Experts of a small language model: 14 layers.
Below are experts of layer 2 (counted from 0) of a mixture-of-experts language model. Rows are named router (the router's row for the expert), up (a neuron's input weights, with its number), down (a neuron's output weights, with its number) and show model dimensions 0-63. Each number is 128 + 32 x the weight over its row's rms, rounded and kept within 0 to 255. Numbers have three digits each.
After each expert's rows: "gets" lists some tokens that make up at least twice as much of what it gets as of all text. This comes from a sample of Wikipedia text that the model never trained on. Tokens count by the router's weight.

# expert 10
router:139121139075181137152143142072113135044131078110074124148186119151145104117070111108174080101159166110209125161154078083135109114145131102129130105133168114110141162122152072077124085128142136
up5:109094064101139128133087098111128134144123144138111097109186143164143085171100115108134125157093097091155151066111140182094171097153160109128116053161112108140143142190143137105090121161095094
down5:089059132142180088096126138127143147089147128085155086136149111056110152085146136151146102145131133146095093091090094117110088125163188130185155099132173125094103100162134142179184160083181152
up6:100117131105171064121110139162168098112079141114047089104150141095144125133159135204156162134142148116141144125147131160115083166183091111135164129127177169119225129093175107128120094102167168
down6:135138140093078128069151138148109183116134135185190061081141114065146135090076147113122076149115112141114148119150138115108127129097143157141115081158100162127078134124134139179164099146119133
up7:131083122163171214137163161120133114130125101140122123115163151120128117149144115126141111117078162172123118154127116127121096107105164219145129118099115109129184110102150122083147145147132147
down7:136129100091134081169130127121084124120094121063135093170179172144102082190106147155160113135107134109105111152111161124181112128104134090064076093060157111077158148099097064118123159090073119
up8:132170140157139102166145121113153150125125101089124101156052126141133122164128127159175134103140083137048116106152089122112111134121126138136133129165080136100139130091163135101138143094107158
down8:111190141095125102112142099147129134192131134126121124072169070149152124146144108102102117143146133144122149107128109138163140065145106159116087106128152106107069124192093110139145129072143108
up9:012135061106189105105107121150116143138139134080111185095142074117135102145088154113151146138103136138112090103081136137122089146109101116133151128161168129095099122114087111157108087096114138
down9:145052093089071125161156129158120073123130095113115162145120156122136079102181164082137128085150100120140122081130098175153162163108115136079143145147130116141179133175176132096084196085069124
up10:121165102110152163134152098120181163094097173111153101154139152156183135120110131075130083137109147165116104112178100178141167181118102101147143143113038100125183092171122130114086081132184133
down10:133139129111153158130119119074093105121131142143119125164102183169101125100107146115148139127101106104102138146127193119164122123038110119145178170140178102159119075119113072096123135123122166
up11:189093150147159115090079172152106101176135063096068145106121185127166094109121151130106142095115125117127133109169158092124136083121111125123156137109147071091139109152149127090124109100079118
down11:121091130115150131173094118135123032136082185151123160062157134154117106168190120144119174172157121172168140126102120138091118126180115107159122082152053136201106128173125128121120175196164149
up12:056123101114155132135173123095109143199085123132120159122150165125178130114155117158090098117072035129109100110089130174106131157140171084096123148088181087076106129102149117216113114161175115
down12:115134121149097159106190129133114119109104111116206077105142173156118072120174118082090076164168123093062150144109160115167086123172137119110144198099128090199158127174155118174138129120075140
up13:127116143103122153145138141097160140180154058175104102128138120101075164131091093189169149102168098100102109139127103149105095158082136170099143165105146136125078194092114077081134107115119193
down13:042117139144127111167154113090090103152144141129140129111101132117059157204122110239162147188123147099140130152173119111105137167108119138074126120145126188185130169149182135171107119090110126
up14:134140137083156155069145180152040197120119114137160166121130133116108108128067106178181123131137115109107136063139109193109124168099126158145082088142135137134162117086137143091150083055129153
down14:078171095105150056166137110114109179064092112124081131144100053122127057108143143080110169177175134079146146169085162142194151099059132128139124151114125163212119099139134125146105079149096155
up15:145165106100186144170158121136076112112143215182171116115130126134150088067112143130091158130197175121126097188186149081141144149050130071133124079110138091116171086111118108132139154186146143
down15:159087136158154111180124136068124107136124112164139120127115094152168114178128211091122178155157115209101113124100099152077151166151130128139152134098104082176058109129100132088084118136136126
up16:097107161073166136180107122153138103107116142132141041092167088061145164109132117112113115113156139112058147118131142153181116124139125079113121076112181178140151128044100149100133106154156077
down16:157150110119136153142145135187102122123129097089116112168125152101168195104119115170104140171115108065117126140157167202130078128138100184089130164126122153122142120130096108154126179179137163
up17:162143135124056128152164139105154182143134130109052138163145115109087097108123102105114081122138173148129152124111137138132101128105065190110100157134120151120133135163153099109202226135146137
down17:153069122108091169130131147094145108123151123185074099155062147181100083144089116153149147121192174164128155101132118103125105108109118066121167093054152132099142127107179094090162128147113112
up18:179065113103121137108190115145102137136137077096114124116179097129106186097106177204133192207109141093146136135155153142107100142102138131146148106070129122218100110201188125106136154121157074
down18:111165158111055109110120150130118107202081151164051114132089112136158088112141146150105117179147189141164136089075133113156117166128196119167099118149073060140119168039138140228157193110105113
gets: " |", ")", ":", " |  |", "|", "=="

# expert 8
router:192121077117163148147201111087087086173134062131095142173099139102091116132130152134107149108131120112141155133155100165114153205074162167150105099058165160090130151083098178131096116146140140
up5:148130051110133214103087089125117121138198138158143119118115150078147075087162113180138102091087149048104133136148131087160063156101126090185132130101208117120100100178126153189102165097158133
down5:148098154080124112167094150155079086129143089101114111151096127144113104140139190101116116134115151122104159130169101177122147085111123168167098162139140128162156055129129084195153119179139107
up6:147087144105090135104176160165167088132121133131159101117122149083166106156130160169073088166157105149123182074162121077121118164125130104167153178110143155100131127126149129142112146143140130
down6:149168108141127109168126113216156192157147106111099133160076154153082127121091098128132110091139139086135119179072128102092157058148162120114122092075076096139131082124113090102135130108072086
up7:153128065147167127121145147127166129164102106166131118161147051133106148140122177123164124164168051114145120144095063129120126156120108143139199122031138138077082156161095127117092111136109136
down7:086145161153081170091131082140121137097134146155108176106124163140116178172100100072131099178126164153200124208132105153111103174118133097091117141157148156152156106120088151121131138136124093
up8:084139143127094135103151174155107108076102126134143119137103135176098109160146109146159102095088082177139190132125093148128161153171152049191096108083100144124134139151095085065208113179110131
down8:164142080163069124082189157169143145097077106098105131150139170125206074078178149160127141079135083148094143103155135098134148153152182122162148114096148080126082096185092097083131148164075148
up9:145109122124146112103157142103134096120143103189130094101098115122118165127149150079143121092112070129116132111144147167089150088148090154161116139155157149124151161125128157108097135130164114
down9:134174109178139120141128109165171138100161123097185149086148107084103129103127135144108098139140114128115132135171087148092145102130127179163119078083130052105099147138078122158157185155172130
up10:146133141134086190063105124134118134116176137134098071150207148099099125125143063098148127106183139108149175149081116124079151120144126144138140097100165083137092130071073154105155169114207081
down10:069071140143156111160185102131115137115150099125119140107091094106170142108101134130116167145106129190125144109136177147118102144049125118134128118149100159096125110136170111185126092166069196
up11:079143197170143094202156107124132149161130110066125211104104082149167154124114108131135109166144109079133163098174160154122141179126130128136108182095123147121187157138165134108166149111091144
down11:136125110075118153132092139119125202143161127152137062091112209111131134145132114087077144099158138096074107153133112116093182101131142113106084119125093147167041131079119120125075137118124146
up12:137109144128126128138143187098134151110146113139160111074120184117182054140049119102143067101174131118152146170155138140092138090170053135099115098065086110101140109150110128121124117168083152
down12:121109119119156089108115131095169096151119133092122178083118071158099149143138085158051158146124117110148169115095199142134126120106152133213137107139133126121085109097162168165084129113137191
up13:177158117126124130068153095156177099093159129159165153121202093124144164116121163152122114110127105085138081160148131116069159155098168129130120071145151139105121098110128114141142124145130173
down13:092113164124172120115132150062104165171093143091109104116130164116126113158059080073117095157145140133066191098128109070153102109157087183129157146152139136177192118141143154165132115116134136
up14:149132140127100136166136096081130108169145102099107162119132135153126174095156124160132087137042090142142117170145109101098125109133100118136135066094176111142101179130095176128158101155100082
down14:160149167123205177134124132161104135151164115089115184134157139132123123103115116084085129130146142132136144072195094133127102070205147153151148114155100086094162101085155109095125112124104129
up15:042146147093106121136159122139092163143129194090189109155130100136138120089101135101124158060109178062132161145138168099136137163159105169065156149181192099158124157158146127117132095125126101
down15:138163158128135178140067147073209087157098089144130170048101111087138133185119104143153170136153052137146148093102108192159135115156144106139092135031080146068149151131109165124109062146158151
up16:091112124117163097128167135104127145133103120129116076135134141099121126122140131074116134136116129113168105140149133110138152097116116076061154134104121145095157148137109098107180125161083150
down16:095119127133074087188084096162163109117179117131138142128115132051130109155092097182128141115129117143133097076181146100116049159065069122132088115182139070139116138124136137097097159112106144
up17:138108092118069091156135129088128113155169076100133135157086153190170193123147143126157145101141204118104130104097117127128159150174153104181109155132152131141083150039133109111114129099151125
down17:154193132133144158179092115126152152202073156120091022090189111133124147187128119119115127157113109105106094136123131099146160054119118130130159079090154089156194076130128133161152061169135138
up18:143159065168129139135149114165051130115119177109110157129152095105100148082065150095068167140094161129082127129098121086097106131146104115085156170097137157083159113127120087117116112144119173
down18:133131133135127110093087072139162119134154133138128168133125136147156149133116111149153116093183110182138166103162119146124062098161149109176155141192073126175068160145145182130155127140137117
gets: "\n", " of", "\n\n", "th", "c", "at"

# expert 5
router:091125120114120168125173081153077039148128098098122155176177153135190138158129088124137126141128116114132103184106056156148135180156161167076178153120169115118144190148168082119133130090128149
up5:181136078160104086148081105150143171055086149094135125107081127148133174144090096127167138150128157105127092133141193155102141119196138143032121154112152067117112123078155158152125147106127153
down5:112165096125133150113104150122097128168095169126154140142163119170086095112106174192135118147156140091159183025151113078090113121190165158137134125142126108116131074156133135103170144087111123
up6:096111138132092180165106065129145122112112144082141094127133163154036152161175074199107164158128131111163146083090156121115155181135187081167152095151062121132118110140116088142149113146188119
down6:104169079091079116188120117119142135111090165065130137118115108101168140151109170144151063132133132134091163092122090134150176135146110133204135108174110125105112144092130127158054074085133127
up7:152135104063133136064111113112150122158189139154100122171158128085099128169145132094117157131121054192117133129137081103118102102100126143103141123099107128116118134093167102152128121135121165
down7:129081108132192132156113146141143074112223098086140149082120061134117133144197098148141123125096124127156089096125113128156154155170074120165084137092153131113142111119059194116126068102173105
up8:135119161114077132104130180089126134143110121128128098173168207133159178142141148127124169162146183112126157104132136129119190146140126083140165068117122110138157080160220123146135085161135106
down8:165166067163175083167064117147145170077136110128123098078098138180112165120156177154136107154068140144154144123133138088119144119109116155184158111190095129139115148139108126170145164113099114
up9:094118186162134123117086060091145104102111107113173076116112095162158123065141123143126079134164153101147124150115164159185105144102147157152173118126125088095120132114160054124116163169160161
down9:123104121169077096155128099137112037084100131170132116126117129155146084109127154122160152095128154169094164106121150206134148130077154144170129128137133105169157147117152115198120137119086188
up10:098108124141138164179061128131131040097145106125093112103080180151156048124178178142181144127199094158095160075089156077155152094135141095136163097194116125108096116149100140125133135136109149
down10:118154110140135106133155126121125177141104093131149106092124075164163216175086114080116136088121120140096108095105164105108107100127112154155105068139139136172178124117099149115174179123120130
up11:134014090166171113179147156144099157163127156102169179151135213074113123129139112107091124093160100216158135132128118164104159153123176139155078151148111074173176191133125148165103095152066076
down11:069190202124123177129122176145102099070119108169072100088116112146109133134125110159119162137124158110141153179130164078176089116132101107103187187120118114148081144160146166113134165136125183
up12:117085112111083126143103086106127105158165096109125129131139105167070159141130102139158112161138090044108082171159128132107171148140119111131133079143135097059075066150038079160064178102110136
down12:060186178132130114115129185142107140142100221147101103123152158095088126150134143075110133091149147197144150171081169095143115132097133066156143102160104189147135152121123174115201098142142130
up13:122093140198150165212150103109159092115112119115128152133133131157149200145112084090126126110086125163111137127137143108134152152164144184174141114128067141158171155093161081151148141113176091
down13:223144143099100122051118202113108083135117169112054158098160141133127095129165133152093133159142171118158135122160100093121123129134137136173118104092113099124154069104106066103124110143164155
up14:136170082118202103141132139136156081129132148124068136142099144074167152113136153148143136233098156124116123055142076205139185129162109086089145095153143072100141108175116125111159093166205126
down14:136105114110132126081129088070179112122148151161152129125146150145140088156108189166085076153112162160106185154108121170153123123151124115113105178080151155111166100201137194089101114148126117
up15:118139184129191121166166096150112085153087186108124154122121105062096113157187144113143075096198091132117141094131090119167147135120122174139133106099066094120111158141051132165082153143114134
down15:127119129144111167130173130184160127150091109185078113068127105117124118137118066088098096150127149181147068069112097079184145148151142149147077138077156191133110107119136120099134114136151123
up16:139132097132176173149174096156154146105152196109122117132149093119114191093127157141077163147133120127176108109084121186180152122139161131193199136135085069154145072154122088097127107123118138
down16:104149130101118154122126113098163113111116129119159124150093139145180128110139107157116101109159181059136125074106094124213136117131153100141060104127150118115139104160107158121145128131154106
up17:083089149164112147172148083152078084182085051151157109086107102147129096123115085135191149132137082138138116112103060113133136136125105161083146172130081128136115111156164094092090148153144168
down17:161160117078145123079185141139130110124179125158105195162095143172078134129109178154116104071113140139085128157136133179126087094108119097154168122144175120115126095115157129145186116152122144
up18:114112156179123182107156173162088140102106152158153169167170138132133141151201182130118176135222148135098112129164136190134146093154175136187111090090105084129150156103088135157097091161154126
down18:137120103156151065105140126141117106131075098117123137122090128134137075097115103137119083084112130119106124117082128096020092102079115119061100108132131150123155129078150171121174112123126179
gets: "1", "2", "0", "3", "4", "6"

# expert 6
router:132156190145143173100138141102137145110159114121156112147120164170166151114072064085094056104184143145113094141106095054126181132178127133055125144137093094113148124155079121100144105047173120
up5:079113144122074109181109058055134112191092134109203084115147117082197168144167180088150153096145167117195131093106137085104197144093107099151138090129122096092067135143114091121141181127182117
down5:114120100123140142067141131126048119115102118185072149080119131125128038122144138133085152163142076124087160108114147090025101162091162134117126129131144087184118076112113098120125242103118146
up6:174119110210055146137122063152146073130128160103175122176141067138112112096118106175144160087109114124111080157128099113115141124205131198121144175100091134121182142149145192113217114099177108
down6:105097168086107148163128140143132096095119138128167150118069136106147096132143152153076132140129140165142084150163114149055081153145119133165196216194138120124064142118091150089142145131139157
up7:115143134156100143126155129056165137183129097083087152161142100143123099167064116065187122127095122109121151109086076087107140114094152168110140110147194097155103187137128110169103134096176205
down7:142128136151187145092145170185151134084143184166136114106117143148067111119182127154128118105150169173114148147174135131104122164155114151167124151144090135118137084217141089087104089154155128
up8:113088131137128088139146188176153129151199154107165073058145101184063177043098120121094159114134120110079143119093072111170141117155190102115120124174158127115176106135082155086053166165121191
down8:123148136160094078122082092156119149090144104100162088149173094131140152099135174149103067109147148187080143143081093098079091139136107120118139105141117160142114162142161112170141127096149146
up9:118091112139090146130133194086130131113149124146112105165098113106122163113111096175133127151098144124119059151083089132158137119101122054085062124183153164107136083143058101054128174153146146
down9:114162076125129161115172120173130107161078160163107157043114106105136118149102176108138105137116140130119183144157139157117118120115135122111095110091122126143105066108135128179142106126136090
up10:079087130097146125123147157099160134108076116129094153138134118127130130168170161140094127081118099167155127138105080171102143126086043116154105162114162147134143071167164122122147090083199131
down10:159099123117093109152069122159089038135087157164147125115204141106148176153197153103110065187177136142137097173116122165069128118144174151139150098157120091125140151191097118151107150159179205
up11:142184147134126124137108119102132090156074135135113143093103133163117071127076100172135141081158129086123132102089141116048148120150142158146111186120127113092200118183142165117069126130144083
down11:107143139165163009135099118171119151123142118111097109179179153116171111154181182078136161177164141160182146109133113116147136135123151098109165094198104098128018107083090181134129138112108118
up12:129159167167093169151131060145141084169138097150227128131200128132066143144132113090137093155112101070137120121205082097171170135144157001151152115152100107136031105096129140119144087185113164
down12:131186159127111081095129158093172167140148162098148124147146115125132101091190091093128085129087120123114135130129101116162141140114113135072071113134138168077130074134160082138147137104140143
up13:124144136118134156162130174164147071119076100111063114126171187124143153137181110157162093126122117074177128147134142134101112159126162119151119108193100134117111068147108186208142169138160096
down13:195135115169113057150153103133177122113122123149141102134107120132145076141074143123110135161114090103093136074163141114151125144163119135127129156100088103102137098088097098142161088186099171
up14:140130150093176158139122102139097162142163170134106158119135168136099098167144138095107125107091119145085106100122081103077147120110116113159135103158109187122119111111087137154095094136124162
down14:127100184096130137174082062115186083149147167018144109153147100152069102105122096130189127105127113110213107187135093198146138097120061145139096117110121128133190151137131111063153144126107127
up15:126162128177133164168087156128128131176115095138180135146102158203139106122127145073113143109134128122132141104160110091137180128122135124141167121112075122125060162118128102194146143107143125
down15:144196120150084091118202087164119132137063125111055084077141099089096146076149094099159128145155148109145138121105171140140089197133113071122090142153125089167138139147161094085100109150049132
up16:162126111142122145116136113120154098071079078143085106134185132188123130123098171138135116151064094108211090182091101115131155020117112112076123114123184115133122131129144134097126106143124098
down16:129151161175142175071119187180134098151129163145181114163100151114151107139047076123151115122146078217098106117089126191127115182123147116098078122133089137075110094101144180142114177141157074
up17:190151178087154115170158077170163130175131188090122142161149153159144142151116087107175193129178131098124173108129085120105117181114108128108157109085119105171093152157133120140118147191096137
down17:141151161150131145126141154148120178060146101156111081068128103165148168183059136085140080135127090219110115158102085147135153132131140235142151111121109153153172153117144135195092162143089073
up18:090100094081081107079141117154152082072115112113190130148178102090151124134114049087141139172110081102141090148101150135144163087147105097158124109124122088102132202124095165148082116142188131
down18:116136164143122196183157108103090159096099130154116132116091085118140125122119144160159152159146129121108136155170100113145159126095161162119131189206140081086085127098106141139165149108202145
gets: " | ", "\n\n", "–", " ", " (", ", "

# expert 3
router:089163072103136164143114170120109120116069077106023167113145137172191149078129159063084134103100100125160117153124046094126229103132148129109116186049092174125104153129170135058116125152161104
up5:088117178117110086094134214153153157106139163129115171133108185108116111125104115107141146114105066126101081121094102126141100097077120146104116121069121145113142154142190181059136109135146187
down5:102138111117092177162162090119134141147093148174119113125071114150140108162089124151143120124152169144130175147111084122158111175119088169158200117119102151122124128146104172146108105075074127
up6:117131105162088120080103141137158128104045185148157080127067175126118113132166144203092063109156132117091194111145148173162119178121135120127195120138071118140165113168100097160106105130103075
down6:155070125155126167124064121111119073110097110120146112202066151181126128117074108120152170100122130128120128091125072111088137083129109129141130129145127125144153139044144114082132108141148100
up7:102113152170090126093145137077189152131134103089143109097220146138191109149214163109141146102076160091108175153159157139135133159125128159106121096099107159131128126113089114088129142156169179
down7:127106165155103112164144106137088115135145129131164188157158114176127158121122163145149148155156145097123141089157178153100112173148174115111138149098133109139143127105106146112124163142126051
up8:141141112081091137167118092198132142105116084110142152135164057172108162168050095123087105069134096137195157143163113134116110134144100119170132159074180127093129091145180115141120153104140087
down8:080085080082103204162104158101141178139089099144161119106176084107175135134093131124116096070161127104163130139137202148113137149172105106082068142093094154060127109128094079117109075129202149
up9:115158153103117126084115133126116120097078077129171135132141134127112134119140120090053092126126101106116094196144111094133116126144155126164183138102110135107100203163198120121102124081101045
down9:151169198100180060059080092134102081167092129180186136147157174058080149115105136110102136123143127116141104116121085185120098188109123138108162127136123105064127100148091127134168131112159175
up10:076175119176143137141107082149131111090116131103090156115146126133067120133139120136161126141084152156123156137065127130103123141124068126055163130096129133204122140102155144142192040154145166
down10:141093110129133081094167116163121091071149153152142123081113105083107106137144113172147143168059112121129076113132112115086115151141107114121137099128121185166100178171074129134141100105101153
up11:138153181095154130146084144080144099134162081139135140099088148164178185125161108170136096103111122156130175087128122060150161147182057115070106148158143096093192086128127109078113157072135145
down11:117094133127173189195129096097107160156131138169153116138157144158155145108168171118106127163184110128156177133161127127162099050134093143134105150107136120138169109173080112126110117085127116
up12:172146112165114138117076158085126074155119168163127103085108167140143167121171087037121116113178178152112133161207132115115160118113117176133185167176106198120162102150098116115112176149078086
down12:081103094072107093130074155117119157135087116116172125142069160154162062128147139153132115094126140075148104041119128168143112122071115161127142133140139127131145114092156133150112131093098120
up13:134100142127098123119196165158116110148028155176105168174119140168231171099159129093101079126139126091099117151089179137166108116161115086076143111141103139079095140155092100079154134226116112
down13:114079159097132172081126155179105132140119108107146100070158115202135139130164163071124135078144110122086132054140118147142131114170118159079139103122138129068123127118098117158140194150093131
up14:125152148193103165191153137099175114142145205096121138153138108116197122104071165110054125125098106143109093147183157100185141134196125107087109157131111116155108118152121143141164103150147071
down14:177142137141126131083112149111055101088059084135131135115097127133145134194104122141139170184141082144142125107110159125076151152089115125114138141152125099108121146155127133161120166117154103
up15:074133147147107161150164149117157182133081211135118175090158142140174108138158129081084123141134155140143083118180136159110148188187174141124110126134072104114169126122108074067087086124152151
down15:122156113147070096150137196123097123146067152133110101101147058159144113172197123069151058138127141108102126113088117149113099120185121140107102118116139176111158100100137133086122143123074112
up16:112179058129113116172116115141178122099118147072079113116069077158152171195145134145061100118103185124097110164159084124152164128148109153115138173061119196119078111147140094080145134162137097
down16:142145192127118161061132155101088123162114131107109139169047138128173151078131115083150143133134127102178099166109158074115166109143205153126158137116133131046112137121108184138154130133153133
up17:129124079127071117192116123129169145093086098118143115155163124096081136100073112129096132092116137126144140140164123151119155133135100132143164119036131164079118089139092111114139148134122134
down17:119137051152103156166129088108137077079109092125178129125158150166158132152123105085143096074116112123155077082158132193122116113091078140169135092106145099143179103157103142135070153146156124
up18:140146175142076089068098117154108161167079081157108095108137113181113113053158143085112193051129171090141151159083050144114161121096182109151148155029072186154129086119172162100124124130132151
down18:069174085111113145110095183109086093156115184099151153117122163156093074117106103158142107160091131157166158095094109116116098163127122088130160065151084205156103111067082105118122101103180137
gets: ".", " =", "000", "s.", "S.", ")."

# expert 0
router:118185082139125117132119091118092134093184108106091107140148086093095187142169109135134166126128151132151118183154126199156135099141141177057099121097109144170137156161130141122116122140147113
up5:122137112082121105182060123124137116128109165147090139142137120128135172164109087087121154118110113149126142136095092116094188121185147153154117206119116155126117085156155121152222097170085145
down5:151105093101113111097158123097142111132170096104139084090164184135117122084144189206162096141150100134113159131118141136143145157102138142096091067141111119207151114108077164103119158119163157
up6:121104139127090135112109136152162194133111184073127090104190117129152170177118112110143129121142081127123161188124120137166107142101169113106125179120144108113148171140162116132134102143163083
down6:150179131154147114111137135083137157121130091099139084156072080140098135135155130138103129076102133092185096073152116118104143117099145146113098110181118087164147112104096157128126159130125124
up7:192133066153135102180166083145203075162156100130136158178142117158162073111079099154105171117166129112088183150091101106202141136106128119122183125126190097129066152190143088126150106096160186
down7:107130143148147106194153109178115093169138126127162118141134083093127118106147153094114100075151188152102103058166116055083186124107139119104046123139127150161153055124164075150175123091154194
up8:153095133167099136148077091094102087132147142084050114115111129116169102137129144142152121120147087127106204165109151097098108111146112093118142156121116122155167127080165049109146162090139115
down8:118162219127116163082155097148127163158091122152155150171219088151112155159121120075101140153076092180096159161096107191089141077128112203177098081097115085173103150070122075155139097126124115
up9:088105092169137099141091117116151139062135170128121153143138107124177146150077152112103109166180100127139141083093100130081147151080155105134137126150078133097140115092160148151102104174069117
down9:075131088172111130107136150137120165124087133164104133150120119161147137128163131130210114136099120156105179115136151120085173162124072118120104130129111141162149139155057135131130134107124110
up10:123120118127175118102135099206198063144122133105104144129102148121180098131122094147124087082089178105113112115193094135092094157196169087127129117161161119150158165172098109126149106099096096
down10:125105146162084115134173142145175119181107132149135188136131151141174145093118163077096116092110102136071157132122110143160054143148113128166131156126145177107112128142180119110094135112110144
up11:111119098146085165170144141102139090135137124127163107138057108145144082132186128113064153086138164149113154103110157079115080134150119143172094119137108172119093136126142082109140174170095148
down11:095141132182086122082165095171210115151192080138127102134172138154118153208062114137145123113152136156161107093147086109115180110097097115099145121111120115128157185127092141156124108151143078
up12:155134182206166114115137131166176097129116127062099137169092157148105086097145156161064088138158126170115167141128082106172106106095165152040138068110061098099157164163084102141190153139090138
down12:085164062087138104143128169105043103124131120153132142114094083139090124185087142127206143096102112138080118123112152197104092121177102171201116176151085099113092110115109166118097131094155155
up13:179137136207104130106199162076164147121108130099059164150068119110081154172128152171138181101103142094164122146125134109108113144114154181065091102041141168090151166153166142056105113098159175
down13:146149096079109131166107110129110152129161128155131171053166130152164164119164115121118105180124124174130142061148132119173140121104110083156173092145170111176110133137109125167108134151061032
up14:119117144088121080141072083089149189093081082098170140112081129096101150087129117119105137130149141139134125094121158135176074142150204108120093103086113129145106111161174152216116098063114138
down14:188122137094117097141121189144162122116127115136140128105160140136155098120134129071069092192099071123152108118105064112117177137090104113105107208200120121077080137110137165103088187130130075
up15:127156143132110196141140166086126102158079088066171070172102094100116132034147138126142113163089154151109147105085159102141129149136109139132112165142116125116157125117163116110142151182105145
down15:145016136170141084131122114148138154116170154127072136120142161147133106211143118156086119103121093130106126178178138113107129111100129074121098102102185135089128175147093145082103119123167158
up16:097146163128102184154114107090142163155143089138109080151045089148155129120109123117113137099164138170152168089146106146135090149134118136115074211141159123059149122107116138147136209187156191
down16:120180070102098094140109137165083148107140108126172122128148133161086156122153114102101158168109156116149073094152115151119173126140157114110145054177118198054061085130102147127161188090137086
up17:177114101114089152117135117083124098188118103118172127083140088115084148140113120135166154136142077118160135215135105111128105163105179095165083088151152142097170092144088179130145115126121163
down17:142129116111112113089128117095097101075119133087165180118144153147116104090144110067149076121120151180181119080120090120136160150132111096103156208162135103160233109118110083063086148185055122
up18:095143199098107120121100119159147130157129118192198151117135154128136127154167147184167122188112151091130116154113099152173103148118098135156126118129119081125153140145138132160120178104129110
down18:130133110128129069134144144120092131118144124160100132073150156235096171091081161126104134133127086073148138077110101145112164126117103150130130118106198054145139114118123056124178130140103113
gets: " the", " of the", " The", "'s", " in the", " a"

# expert 9
router:142124114142130161138189058180149121189117108087081150132135217157156169115073118089110127133120139110162132164158094194193078080127142120162140140088108126072117182115187112167132095047140120
up5:137150153135138120200153108148146207098078188092117163153156149113135124146146134079092153183165138099250132139117145129133131143164136148097139141072147094121123129215132054097085123140145100
down5:134158134114129079185161108127138151136144120135154148123160119131154126098170047132089115151150174128102111183186147143146162119103114099131072092171100118126094076155080087041120149095094119
up6:143155139138152201131125120155151126132126116112083121171119123132118104167139176116153110091089137143097142112088119155137165103102080133140155187133105165123119115148161094112151091107160048
down6:113187147172121130043132177121133123099163101159180181145128171187146167130074126172099073124159122135165076132141106181097138111126154113130110159153159088134050062088095133222122160163121151
up7:105205155146149142132187047117155153151136124110108143149118126107080098066183097146128128124125163139140152164112114187137155159126153084129115141126133105134094180113191111162194123142105168
down7:182100114114129105124184140135144190136089128121135084091185129122046093137111149152185170146156109141091109113148104102148056109154112086081120150074126141045185054095094144079084100133165082
up8:118140150090090194082141171093109146146132188200088122078131134107171087093108155129088101113152134073149157144131165195182090116245166134106073154167110111038135123112133141111169095233173107
down8:162126131101078118084080112158128171151106127076227066157129149195126149158104094175156138156083106087184103103120140133100138155130027128140149112146169160189095164098143157110120181176140137
up9:143086205120088143018128125156120136158137163112111115146151113094063139121134123144159153116117133173102134126150085077082077154089139108093122105126102138055119122171117108137132075125113124
down9:166158130100122135120139129096172133121135136125156155161147167177116139128066142177126144131176085148125155135113141187175096108107073145111129136159170091130077156077130129082155249181135129
up10:148160062150127143184178067132162097200135000153091179167098161118112093151186136119186167141109159138148128133141124131145179118088095140135140128138082157072104128145118112118161158092148108
down10:142128169153106110163117153118149120140123144125136086086120125144101159118117091191118161199097129113117148169146138131122122115162100087103155143187071163182159131135148126180098140141154100
up11:066154162078135166139142143113129153153097149135178066092177076150131143079104154120096180101124084164125123118121102139116075101124178136149104125142147140088114099139130113042175092185150083
down11:192123121060123142113162129086122083090189088172136130159132162094150055168151064156149125090176145142104190143086125136170113110095101068169162131149095118164137070119065081192099128112169126
up12:112113135119104144123131152095113093060087120127103128152161139160159175161143187092150195119048114090138120081184090128133145080155146177103132096137055153147225150128161148125170112162078110
down12:152103108146115111109122155131137129147090067155152140163143114093115128050167107164118157155131134109137122142080150145129134168201047086153061156109146132122119157148119154147092154080125161
up13:182143123151116125116168126159182133094170088199094061149095120085152148105106123139136125137169109088108067123122103140229088164111133148087122150168091132130188162100151135133139166108128169
down13:110104130131147117121095104124067160170069132112140166133051118174109170106125063087102115151109151156121080184154088144126085136115096112107176127114179162146175104100141160140059157101147135
up14:105122141192162124165171106109083161126153193203155145110138130147115127066120079079127089100146182114119136137195115147132171146098135107101109143115131144160115137084096112108139088143131133
down14:117155125085104105147129227170136070117126057090108169137109131095156050142151134104122154109115108146151120150114122096122098151178148134199137126130135129115168121189111113130145106139136114
up15:138128141155160140175133115159132109092101145105166087111130096129132172139161117183087115138160146151047092086196148146095092141162081147131101119092105159163191184129084123136168140137156081
down15:116087120154104169170126111098072138164122130179180250141087236165125148145117114093081056125120113142126151109122143102131178182161150128100122149115103079111120114093131115112071163182115141
up16:132145176091113179135115091118157164146106104112120110108159092084158133121143127134094102117089108119165161177141119137140146096222092192193167132164198170153088127140161101118106107141132155
down16:152119194096114113096098107130169089121134137128158170119121079133171108151073103145130129135070140104132065122139088100146098113172141087148147142142185189173074143091142139184134154112084122
up17:129155183101164080142091086145136155118123114132162118131124155115122129130160134115145168158144103095103079143075121136065113101065140103127097150139095122122078101145155089114186094138129135
down17:126127102117179177132200138150045164149111121073139172149115148114083110073118093106116115085111127151121148161077148129119173139101157123082143092130154109125230159155127107163076105135131180
up18:174160153147104109120152100100164113091111120094102145121166169098174120069164098151099074150220144135168128148133147158138155123150145196147162159179104117121128120115130097117137148125117154
down18:102084127107151127208124140146205145134131113093130109161054170106113100122136093107108154135165098141069095056121112153027110157105073127103112136070134115159114113168103137129145133064106087
gets: ".", ",", " and", " |", ", and", " was"